Experts of a small language model: width 384.
Below are experts of layer 2 (counted from 0) of a mixture-of-experts language model. Rows are named router (the router's row for the expert), gate (a neuron's input weights, with its number), up (a neuron's input weights, with its number) and show model dimensions 160-191. Each number is 200 + 20 x the weight over its row's rms, rounded and kept within 0 to 999.
After each expert's rows: "mostly gets" lists some tokens that are sent to it at least half of the time. This comes from a sample of Wikipedia text that the model never trained on.

# expert 22
router,203,187,198,174,242,202,205,186,199,191,186,195,177,190,193,230,153,176,241,175,199,221,180,207,205,213,155,183,199,157,194,184
gate0,215,189,185,201,217,222,184,233,209,213,192,194,238,201,202,204,205,208,215,202,182,211,200,205,187,183,167,188,204,178,235,195
up0,198,200,208,175,199,235,206,231,201,220,193,212,258,194,189,213,188,219,229,192,182,178,208,198,211,189,145,175,202,180,197,191
gate1,221,179,179,214,186,176,184,210,169,214,226,196,190,240,176,199,219,195,194,189,182,235,192,202,197,193,206,184,209,179,183,198
up1,204,219,193,177,176,187,183,226,195,221,220,200,197,223,194,190,224,197,202,189,192,241,194,192,198,188,202,181,225,190,174,209
gate2,227,202,217,237,197,183,223,209,176,201,200,206,172,203,202,194,185,180,223,220,205,228,238,213,193,206,194,206,223,168,175,228
up2,248,193,213,243,218,196,213,202,160,189,218,217,201,186,176,204,189,193,246,226,191,229,227,217,183,210,173,210,216,189,168,211
mostly gets: "-", "'", "’", "zz", " hop", " '"

# expert 6
router,202,210,221,194,220,205,226,225,180,198,228,213,221,210,200,207,169,186,229,237,192,219,186,202,224,202,186,184,184,222,231,196
gate0,196,210,162,204,171,199,165,182,172,201,174,199,203,194,219,220,196,246,175,209,240,193,173,221,214,202,211,235,180,197,181,190
up0,188,217,169,227,191,217,209,193,169,190,189,207,212,190,194,233,197,245,168,226,201,189,187,216,204,203,208,229,190,190,170,190
gate1,212,210,206,185,185,202,187,213,208,185,212,190,197,213,226,191,199,200,175,185,219,242,222,199,202,210,176,234,196,212,238,189
up1,214,205,195,189,201,198,204,226,184,172,206,181,154,205,231,196,202,189,205,193,205,200,203,215,178,189,188,251,180,213,237,178
gate2,183,197,193,183,179,219,193,233,196,194,225,196,174,218,200,193,258,185,215,207,185,198,197,216,196,190,208,139,220,227,216,216
up2,215,205,185,195,182,229,208,210,201,210,224,178,190,220,180,190,236,209,195,201,196,181,202,208,202,194,198,163,242,219,234,208
mostly gets: " the", "'s", " a", " his", "The", " The"

# expert 14
router,231,157,234,206,216,206,184,192,173,202,183,218,226,179,195,254,146,173,203,195,222,181,222,209,195,186,169,216,173,219,216,177
gate0,192,221,189,162,212,152,218,177,224,210,182,206,230,191,207,223,210,169,190,199,190,205,217,241,210,183,209,180,182,190,220,215
up0,171,221,187,170,216,167,221,188,208,209,205,218,236,189,200,196,221,172,186,187,151,215,215,214,232,188,229,193,214,179,222,215
gate1,190,171,156,147,236,206,192,202,211,218,200,200,183,218,202,203,198,203,203,175,208,170,239,188,192,190,206,253,219,190,199,224
up1,186,170,133,141,226,188,197,195,201,204,193,205,187,197,201,198,190,187,203,186,184,191,223,198,202,181,201,235,219,209,195,212
gate2,170,145,175,176,221,197,201,194,176,184,191,219,234,176,179,198,220,188,199,199,199,199,226,208,196,211,217,218,171,196,223,198
up2,200,159,166,189,222,184,212,171,210,186,202,216,229,170,180,176,242,196,205,199,193,196,197,200,203,204,226,201,165,179,213,213
mostly gets: ");", ";", ".;", " —;", "%;", " ;"

# expert 24
router,209,192,192,201,201,208,215,179,163,179,181,193,232,164,203,209,147,229,218,206,197,239,184,230,207,204,189,170,195,194,219,185
gate0,187,166,202,176,169,192,178,141,193,188,230,213,163,183,195,197,192,187,175,207,162,205,190,219,242,153,183,222,188,158,214,169
up0,177,190,200,174,171,204,182,146,207,189,212,206,186,167,180,198,186,193,172,218,148,212,191,217,255,164,178,208,212,195,223,169
gate1,226,211,256,188,222,201,191,204,206,173,217,213,192,185,194,208,203,224,255,238,175,190,201,200,209,205,227,187,220,202,212,202
up1,242,213,222,178,192,205,187,253,183,187,229,228,173,196,217,229,184,192,231,187,197,198,188,261,208,198,245,174,219,186,235,210
gate2,209,203,192,170,207,207,201,205,200,178,213,189,216,151,193,195,180,195,206,201,218,226,207,223,212,205,193,191,182,218,226,204
up2,214,218,227,179,207,200,207,190,183,173,214,204,201,153,198,204,223,190,219,191,179,229,221,221,239,191,196,186,216,209,209,171
mostly gets: " he", " she", " He", "He", "he", "ensis"

# expert 0
router,164,185,226,233,243,183,191,197,218,204,219,179,229,169,217,208,213,193,206,189,193,218,233,199,213,188,203,182,163,197,208,160
gate0,186,199,175,247,205,182,156,201,196,201,214,179,190,199,223,203,204,169,190,174,173,177,196,228,230,221,246,175,208,206,182,175
up0,209,165,171,217,207,183,186,190,185,186,208,179,195,209,226,209,219,181,156,202,192,190,209,210,232,198,245,197,201,198,161,162
gate1,222,204,214,207,177,191,201,204,226,189,186,188,189,192,195,215,213,165,200,218,216,204,200,211,202,179,212,243,181,181,187,189
up1,218,212,213,213,163,182,219,224,200,149,184,153,210,202,186,233,213,189,178,215,190,212,207,219,196,186,211,210,171,185,211,190
gate2,212,207,239,164,194,199,215,209,222,171,198,182,203,186,205,192,219,174,198,208,208,212,186,182,241,203,191,191,206,213,213,189
up2,198,197,222,196,204,210,221,210,227,174,195,178,179,196,194,212,187,196,188,217,218,171,186,199,229,198,200,226,221,203,215,210
mostly gets: "She", "ingu", "elling", "ugs", "alt", "ling"

# expert 20
router,196,188,197,214,190,203,180,190,161,166,180,195,223,181,203,209,191,186,217,207,218,188,213,217,201,213,195,202,177,179,257,183
gate0,173,225,229,168,178,210,198,202,200,160,181,199,211,205,206,184,209,169,205,195,200,192,210,187,206,176,226,185,212,208,167,167
up0,170,229,216,173,165,216,200,200,188,171,182,203,198,192,183,193,193,177,188,207,196,194,226,198,194,184,200,244,197,212,194,158
gate1,218,212,200,206,220,216,210,229,205,202,208,213,197,196,193,203,202,148,186,216,191,189,204,215,178,189,213,196,181,183,224,187
up1,225,192,187,199,196,202,218,221,206,212,193,193,205,186,186,211,192,150,205,193,168,199,224,195,203,161,194,194,188,197,214,181
gate2,207,215,194,223,196,243,201,211,173,225,178,187,174,196,196,202,193,170,179,216,188,220,206,193,217,217,197,189,198,205,191,211
up2,194,205,199,194,203,224,229,214,190,233,199,167,181,196,209,197,202,156,180,181,153,218,235,207,227,205,202,182,188,222,209,183
mostly gets: " name", " time", " Genus", " population", " MPC", " Species"

# expert 30
router,181,172,208,225,199,196,214,215,207,171,188,199,201,174,210,218,197,223,213,229,253,183,228,200,230,215,199,249,190,180,212,167
gate0,192,212,211,214,182,212,214,195,203,235,228,204,174,176,189,210,179,189,210,203,209,209,210,177,213,199,188,224,195,226,214,170
up0,202,190,198,233,182,197,213,214,195,209,195,200,179,188,183,204,186,224,225,215,198,203,225,189,218,166,213,225,206,202,207,168
gate1,205,187,174,198,207,202,207,218,204,204,220,204,168,204,192,182,219,210,215,197,208,204,166,173,193,173,187,228,246,175,228,216
up1,200,172,175,207,183,197,218,219,187,183,215,190,157,180,204,189,217,193,192,203,213,206,191,178,200,169,198,237,242,178,236,193
gate2,188,247,194,243,193,187,168,209,201,192,200,209,209,186,208,212,198,213,202,170,219,240,213,203,183,200,196,203,176,213,195,203
up2,172,265,196,231,190,196,197,197,183,195,167,189,207,208,212,208,192,208,226,180,219,203,202,198,187,195,208,194,206,220,176,178
mostly gets: " attack", "ization", "ment", " control", " route", " border"

# expert 35
router,222,203,222,189,235,197,196,190,178,215,191,221,202,182,211,227,173,177,237,214,243,173,187,235,212,218,177,209,234,185,211,202
gate0,213,204,187,188,211,220,175,155,189,186,169,223,193,183,223,186,178,166,173,183,220,225,218,212,176,226,223,204,201,208,198,210
up0,243,202,197,222,214,171,166,151,191,218,185,237,205,177,228,194,167,196,195,190,235,238,212,197,187,208,210,188,170,187,203,188
gate1,187,197,237,231,164,172,227,197,191,181,194,240,246,145,196,191,202,201,209,173,233,216,218,191,194,216,181,184,218,189,204,184
up1,178,210,231,207,168,174,220,195,205,179,201,212,240,166,206,185,203,222,229,190,215,192,212,187,205,196,170,186,195,175,199,187
gate2,219,184,194,159,196,196,195,223,218,206,193,198,209,178,241,230,214,193,214,203,195,202,171,209,202,217,180,209,196,200,223,235
up2,194,193,189,135,221,195,189,228,224,202,187,189,183,171,212,213,205,206,223,205,187,182,185,208,204,232,169,210,210,175,228,214
mostly gets: "ch", " named", " 8", " appointed", " 9", " appears"

# expert 9
router,162,201,199,238,253,201,211,180,151,188,170,215,183,200,237,223,226,191,220,225,221,219,158,229,198,223,205,211,183,191,215,209
gate0,170,181,161,170,218,201,201,194,197,206,183,211,208,186,174,195,207,197,210,193,181,214,162,189,201,242,168,236,194,191,212,219
up0,164,233,183,187,214,192,209,182,178,193,174,241,217,182,208,217,205,181,220,208,199,201,156,174,169,236,181,229,161,192,192,224
gate1,170,203,210,195,186,230,215,187,167,188,189,173,214,212,205,208,199,188,201,187,179,186,224,220,205,207,175,165,177,178,175,216
up1,188,207,224,210,152,222,258,194,176,187,191,185,217,245,216,189,174,206,202,166,179,172,202,234,181,187,195,193,199,190,146,226
gate2,194,214,223,198,176,182,204,192,212,181,194,192,186,184,238,175,207,156,207,193,198,205,230,195,219,207,204,240,186,212,184,191
up2,198,238,215,197,178,194,222,203,241,203,164,191,195,197,239,183,210,170,206,185,219,196,243,189,212,234,207,220,204,197,178,202
mostly gets: "000", "c", "00", " million", " km", "33"

# expert 29
router,186,215,193,172,206,227,207,208,151,175,162,188,221,191,201,217,184,184,236,190,195,217,208,218,226,184,162,223,196,237,209,153
gate0,194,177,246,170,169,210,155,180,169,195,178,190,219,171,237,213,188,167,219,216,207,223,179,210,245,163,191,185,238,189,198,181
up0,197,214,215,165,161,220,167,199,192,221,166,187,248,179,225,207,178,170,194,203,219,231,197,211,224,172,191,187,211,197,220,174
gate1,183,199,185,204,245,214,199,173,169,185,164,236,227,206,211,201,210,232,181,184,179,203,198,213,222,188,189,202,177,190,196,249
up1,165,204,143,214,222,209,222,179,196,183,178,237,227,190,229,224,216,218,199,225,162,224,227,199,223,166,190,214,210,188,182,231
gate2,200,230,167,227,216,194,222,231,246,238,210,223,243,190,200,219,215,224,187,197,208,212,174,213,149,202,188,237,192,192,212,224
up2,182,230,168,218,213,172,197,220,232,217,218,187,194,199,185,214,209,205,196,189,201,217,162,216,147,215,187,205,199,198,229,234
mostly gets: " film", " music", " album", " song", " Film", " television"

# expert 15
router,205,193,191,200,236,193,228,199,146,175,186,204,194,203,206,202,196,207,220,193,239,223,163,205,205,199,194,198,198,187,269,192
gate0,219,215,226,205,192,208,203,209,227,199,213,203,196,180,185,187,208,201,198,228,208,225,238,199,217,198,197,212,208,205,207,207
up0,211,206,226,204,203,189,217,204,229,198,193,212,199,185,181,165,208,201,197,199,192,229,265,187,233,214,226,238,229,178,220,207
gate1,210,198,158,209,209,200,229,203,206,219,167,230,203,193,217,176,233,209,182,213,194,211,238,218,213,213,179,221,210,214,195,188
up1,199,191,198,219,179,195,222,197,204,189,175,222,211,184,194,197,227,230,174,215,202,193,196,222,213,203,183,206,201,212,184,182
gate2,179,224,220,183,169,234,225,212,208,169,186,203,206,190,186,177,221,201,232,175,212,203,227,209,195,234,223,203,212,220,254,188
up2,191,203,227,180,194,230,211,219,229,191,199,210,213,182,221,181,192,170,210,149,228,177,200,241,183,193,230,175,207,229,231,198
mostly gets: " States", " 2012", " 2019", " American", " 2017", " 2011"

# expert 31
router,186,198,192,213,219,221,223,215,143,186,175,191,191,213,180,212,165,210,216,212,171,195,195,237,182,219,210,184,188,173,205,190
gate0,229,235,200,193,185,173,208,185,180,162,173,193,221,190,177,170,199,227,190,150,176,205,171,189,202,206,210,208,207,210,206,206
up0,182,212,206,199,170,187,199,161,197,169,196,195,229,208,195,201,184,198,183,156,177,185,180,177,219,215,187,220,195,206,189,202
gate1,228,208,200,224,220,179,202,215,183,213,154,179,205,190,178,176,191,181,177,189,207,209,241,194,228,196,216,219,169,160,216,196
up1,183,214,198,192,223,209,227,214,166,189,196,195,217,171,183,186,189,176,169,173,187,216,238,193,204,229,228,211,167,158,214,194
gate2,198,211,148,193,201,191,210,190,162,163,207,150,191,205,154,156,190,231,184,184,222,227,207,202,200,213,192,187,174,222,190,205
up2,190,259,167,179,200,211,227,200,195,176,201,187,152,209,191,172,203,223,198,216,207,257,232,206,214,226,180,179,191,210,219,228
mostly gets: " Ali", "i", "ah", "aya", " José", "ai"

# expert 38
router,183,224,220,150,222,210,233,183,152,206,192,214,198,212,237,234,198,191,206,196,186,218,185,212,218,204,169,184,221,206,180,201
gate0,202,202,214,196,200,205,191,218,184,175,193,194,211,193,202,197,187,232,192,216,206,244,190,202,174,185,194,204,225,206,219,185
up0,225,225,196,221,182,230,200,231,188,179,210,223,188,184,191,187,163,213,177,184,225,228,186,195,171,190,195,191,222,187,202,188
gate1,186,192,205,216,194,194,193,202,206,184,163,207,209,187,220,202,210,245,173,182,175,222,171,186,234,238,221,232,176,217,234,196
up1,215,206,193,215,199,187,198,208,226,185,176,189,231,190,220,199,213,239,192,176,179,211,184,203,212,217,221,205,190,225,217,184
gate2,200,196,199,153,211,178,213,177,193,184,206,235,171,190,205,186,193,197,191,201,226,151,194,202,196,208,200,203,215,193,191,180
up2,216,199,232,158,168,177,194,173,205,184,198,228,184,200,195,194,188,200,214,215,219,142,191,197,208,185,219,196,229,196,207,181
mostly gets: " 2", " 3", " 1", " 6", " 9", " 10"